config.yaml
num_hidden_layers: 8
hidden_size: 256
n_experts: 64
experts_per_token: 2
d_expert: 192
d_shared_expert: 192
hidden_act: "swiglu"
moe_layers: [0, 1, 2, 3, 4, 5, 6, 7]
router_score: "softmax"
normalize_top_k: false
routed_scale: 1.0
balance_loss: 0.0178
balance_bias: false
router_cosine_scale: 10.0
router_bias: true
n_groups: 4
groups_per_token: 3
init_std_router: 0.0122
lr_router: 0.000443
num_attention_heads: 4
num_key_value_heads: 1
head_dim: 64
vocab_size: 28752
norm: "layernorm"
norm_place: "pre"
norm_eps: 1e-06
positions: "rope"
rope_theta: 10000.0
rope_fraction: 1.0
qk_norm: true
attn_scale: 0.125
tie_word_embeddings: false
parallel_block: false
init: "uniform"
init_std_qkv: 0.045
init_std_o: 0.0
init_std_up: 0.045
init_std_down: 0.0
optimizer: "muon_variant"
learning_rate: 0.00831
lr_mult_o: 2.0
lr_mult_down: 0.7
lr_head: 0.00649
max_grad_norm: 1.0
warmup_steps: 97
schedule: "wsd"
decay_fraction: 0.57
decay_shape: "linear"
final_lr_fraction: 0.0
batch_tokens: 131072
max_seq_len: 1024
doc_mask: false
train_tokens: 515200000
max_steps: 3931
dataset: "wikipedia_en"
Below are experts of layer 3 (counted from 0) of a mixture-of-experts language model. Rows are named router (the router's row for the expert) and show model dimensions 192-255. Each number is 128 + 32 x the weight over its row's rms, rounded and kept within 0 to 255. Numbers have three digits each.
Before each expert's rows: a language model's description of what the expert responds to. This comes from a sample of Wikipedia text that the model never trained on.

# expert 58
What it handles: Non-English name fragments. Mid-word letter pieces in South Asian, Turkic, Arabic and Slavic names, such as as in Sahasranama, Khasavyurt, Umayyad, Anatoliy.
router:132123144109165106164152148085156121164147090131119131142132166090076144167151110094126132123134082090135099140114051162116188137116132169117158068141145126097106077113107164116071104111194118

# expert 19
What it handles: Mid-word name fragments. Short vowel or syllable pieces inside or ending a word, often foreign names or rare terms, such as diarrhe-a, Hind-u, Hir-am, Jameel-ah.
router:153145188082147124167178106142107151191166100117076129142163151119135120155111145112117120106126115142180117151101055093147134168169085059121153087103109151093072126117135097149102124164177115

# expert 54
What it handles: Digits in numbers. Single digits and decimal pieces inside coordinates, vote counts, money and statistics, such as 41°39′43″, 4,018, 22.726.
router:147162164091079163107201110109131099139163131093161158070143171105055136132120190094081106136154149121113154121153138115121111141162089120130057111118090218124126170130145137160146157133128081

# expert 28
What it handles: Apostrophes and symbols. Apostrophes, primes and punctuation inside romanized names, possessives, math and tables, such as Kukkayusanch'ŏng, Kipling's, Tê 51', =, }.
router:115090127120099086107084123145196176131091075121128142144144128161094133178107130071176139128170192124130155106093138132167130156143141125133075106203142182143160144115134108132162081106139099

# expert 29
What it handles: Opening parentheses, birth notes. Opening parentheses after names, especially "(born" in biography openings, plus parenthesized abbreviations and CJK byte pieces, as in (KOS), (born 18 May.
router:103117139113045161132101109143164096074120121174130126121182137121096109120158129146107082077140104028095134142171106101113150152112177147153091095146110189084142120104148148162124137085084160

# expert 55
What it handles: Number words, -ic endings. Counting words before units like years or of, such as two, three, one of, plus word-final pieces ic and er, e.g. Archaic, Passaic.
router:079091055081138136164141106156070136099105138103081123098132155114168144137108090108094135140157107149148096110127135156082121114180120139106124075111105151107144120139113141118108116108157145

# expert 59
What it handles: Personal first names. Given names and initials of people in tables, draws and lists, often after country codes, such as David, J., Daniela, Max Planck.
router:202069132106198120190142140097178054118077115235120108132137155112090125139124136099115139126117133113142164132166104145099148168101101078149175092101101116096117129118141099104078096103125000

# expert 2
What it handles: Raw UTF-8 bytes. Continuation bytes of Korean, Chinese, Japanese and cuneiform characters, plus odd pieces inside accented foreign names, such as ó, ä, 锦.
router:104167165132140169121136157105229060122118091141146212146145117143094155103162175156131064130130144115118136110171073084099105140154081124131107147138135141128118143161131158195106150132106085